config.toml
d_shared_expert = 0
hidden_act = "swiglu"
moe_layers = [0, 1, 2, 3, 4, 5, 6, 7, 8, 9, 10, 11, 12, 13]
router_score = "sigmoid"
balance_loss = 0.00051
head_dim = 64
norm_eps = 1e-06
positions = "rope"
rope_theta = 10000.0
qk_norm = false
init_std_down = 0.0
beta1 = 0.95
max_seq_len = 1024
Below are experts of layer 2 (counted from 0) of a mixture-of-experts language model. Rows are named router (the router's row for the expert), down (a neuron's output weights, with its number) and show model dimensions 0-95. Each number is 500 + 40 x the weight over its row's rms, rounded and kept within 0 to 999. Numbers have three digits each.
After each expert's rows: "raises" lists some tokens whose logits its average output raises strongly, later layers aside. This comes from a sample of Wikipedia text that the model never trained on.

# expert 1
router:492526503491491524555527562530516522508520551517517533480458528465538555464480505576507421584545456534500557547517467428516460493418467553453543542483465534523507447564574495506493467584532562511432510468517453476488568474518492578498480469470476511532539462490502521456473396488595525520
down7:546524545445481435589515499477618459525454480529447532452512458476490538481575554486529531474548488491448593464574560457530440457445430500530482513465527508508462561508487493489531486471461486505488515445483525508471430497479510591497520421554481426547505519510462545502552524577572526491
raises: " term", "====", "=="

# expert 31
router:570532468469502533517477515474514448489533475527474470469471460522437494537456484533440476474604451515491554525522554478497475465423447496538503499529507480494475442502542491406448498546495477490565509406481435456508451463492532525495530550451507406482465455462535470498454495520504564501
down7:521530543501538463491468527426519550475551534481523576486534432476580444472446426487510607502426466509518454528514452513580492578544526503517542484487552421547458462526466463540528451476462517473519506494517578510506513522508474451448514595428483522464501474458425521505494451476518595526
raises: ".", ",", " to", ".\n\n", "20"

# expert 25
router:545561500513446511522517530554512417532583562459515473481463396519474543480483482567480523529515460480486516526479467477476473506465538541576481520485475479460452434543525541453500490482498519484532452412478486434382443441553492528493488447480509451510498525390571555464475489536455475549
down7:431490517510499479575488543552544535516496483466515438507484492495451461472474511454472524535427539516558515513483543444505459454406504525509521552524473458526483488516523401462563475463582562533485479526465461530455494481432524421500486510483521512523474434450521439497440492417482548517
raises: " his", " the", " this", " a", " some", " their"

# expert 23
router:512542409454490543523527496488518472502500620495478484514443484543550527490456447521467475468484519608479519518424450464533489526515369499514541528512478456510468485540530591430474528488521584493452462522479505482479470475544504542461456587463460463497489479484537574506505485559550526500
down0:525468546573478564472458544498531517435535510485532467374475420534425542529404517461467492451543524510495539444531480503478482492537524501497528501582571443487459454557488536500523524407471458484474546500539514390464484493465564511511567475441430508523536489480524482529481514580490548547
raises: ".", "-", " |", "is", "–", "0"

# expert 4
router:593537499486508525542490529476431425498476464470514513491487418464487556511458492568578442487530491509450517531470547498508504540550461493499484536461442493452484470471558481457464492572573520525520527406482521429507522449473459490573493548464468423462447522472488417533413478564547525536
down8:487525483451481507502493492495489582516498545476472504538475511447444498541558498474513568511494425524448518483524549480501440574422529547468492557537469491451469512554517530481562500590493480486538558552444480467445463484519523519441530465357481508511467479546452418553494570474485471483
raises: ",", " of", ".", " in", ":", " and"

# expert 8
router:498464519401457565560525482574461514562547515493552414507530460462523501570498467515465483537501511494525474567514471458514498473498504467505490548443464458442520560567518579498521536465485514493516517507465479497474482451536441498517536532448503499558535484519526541435563511550530524519
down0:492539493511464478532475567541516489485464570514428437463503430486573495496511527572457485431498528461487534557502484526527524497441527405532521487525508600524442519481497525509535430548405464487543510436483509539528500554512469532567495498550480449443445461468534501498450476493483533484
raises: "ards", "}\n", "ched"

# expert 21
router:505557444451486478527480487572516490540498558526571479427500495441434561466399467567484458514492520478478556539471509418527438565530457499481535482437482457484443448531492504512507514497512513524432476463483471475467492524449485545522455479447467521486527422478565528486506513478515515524
down7:523458537504489551503501507471507478543585498491496445464546539498488569565466493477506440557495534452503507513602490424553501423530549475538508521491412431576491523573463560522576492493567482426464522460483587484461503518409474468439510472459536463579503447511564548537456548485548533484
raises: "\")", " Phylum", "ι", "ς", "ious", "ices"

# expert 16
router:520513425469457505557493540512502444498558522472479481474475552418479540499472508458491494538482516517481490557457509517577513524498515568549518488480481519479489476493582548489538513556503481553481515525476487453437449469572503536487492529462476426478484404502511490462522448462569485524
down0:521456536404533498481495452511538574479529493440588552481521456460500463551484466525396510456515492469507508463428532506546423552471436479462483492478492514499493499481565522598494504462496463509512451492520515464447522497512466513561522522509464467523503569420455484542426485499502546489
raises: "=", "Scientific", "\"", "-", "EP"

# expert 20
router:528529502474492608504530483559443472522493502497450448452496431461440519543435410520570496481497488459481555540481502542551497513437491474511481510490456496483472455574485458534469477522510563531489521487479513492495510489515447533509498457483496440488501511491524458495465461506582447530
down1:465500432539547448553491476498512443536513479489514435498510449505501514429479556551495598400440491538455541488498467595505512528478516539483480444500540505491491488519559544472531493497439425446505535527519559478522540485532475522513472478517528467526425534447504506540519484473542497544
raises: ".", ",", " of", " in", " ", ":"

# expert 0
router:531503448520442502535508550561513456489530554523562493501478423519505460547476496573531504498513519518488485543500566486466532461507543551564457514461527487467462399580483545448493537513536533519478436471419495435560492491493416510430455528443481479537548486454506573500504429507521510554
down7:559545487560441482517535530492555517436480442594441483493452528501567487566530383533470458476470498494536516547485604462504491536474589578538565536487508497532546450501480541485484516535503576433495553495494460525542533503475454503548484502540481503413509591519470551574530538505504503533
raises: "In", "The", "==", "Other", "After", "American"

# expert 22
router:569502484488444502517470557516517442503468522526563499432443480427487544575457508512490468554486435587331489565472538490518541569483470478495506529470455446490511453501512527504543507560550523492545558468482487444439547453511514542482555575443492497570500498459515527499461497550543470488
down7:474421550521554587489491508494440526452484556450562497557544491531471486444502597446478469552526450482478545516497525536531527509444498518519497492517514520463492453510587545506429510555472537420525540474595470468496463519481516521441457443450542519500541496555508450487465454520473398540
raises: "'s", ",", " and", "-G", "."

# expert 10
router:533509489417490494504448577530511445518463620514526448473462427400468500517482490479542446520464416498410517488416532474517539572492443483524479528438425481431464520500482515517500447507596521459458505523462470480458526494448488537463496559445475517535488468490475475480469457501573450502
down7:488477526498489543493449531545504487497462484491450506472465515520525482501604437499511593516499492519542563522456526487527563482518606425513452423590508538431540470518508445487476488445492494602537493451501519557504506504448494470499476469597520526456477570382439537551407486459471464478
raises: ",", ".", " in", " ", " (", " and"

# expert 28
router:549558460476467479569513524451524434514553537534547467471449503487525525446479509531539454551518488552530490527477469498466529500455515471558502535510487514458521459502538502495536499541487542490507446430451426496470542493503464487452519557455464475462485492499523528527521482525546525485
down7:443502475460459506460514520529455525545496497480520438465467518484513598469467531517488487547468437450456490524453464448529497452482460510502436459504483506534478597498452423488508533460428472485433546448498514510468516454538551464549467513506592517498496552408486508484501441549444427527
raises: "0", "5", "ense", "4", "9", "8"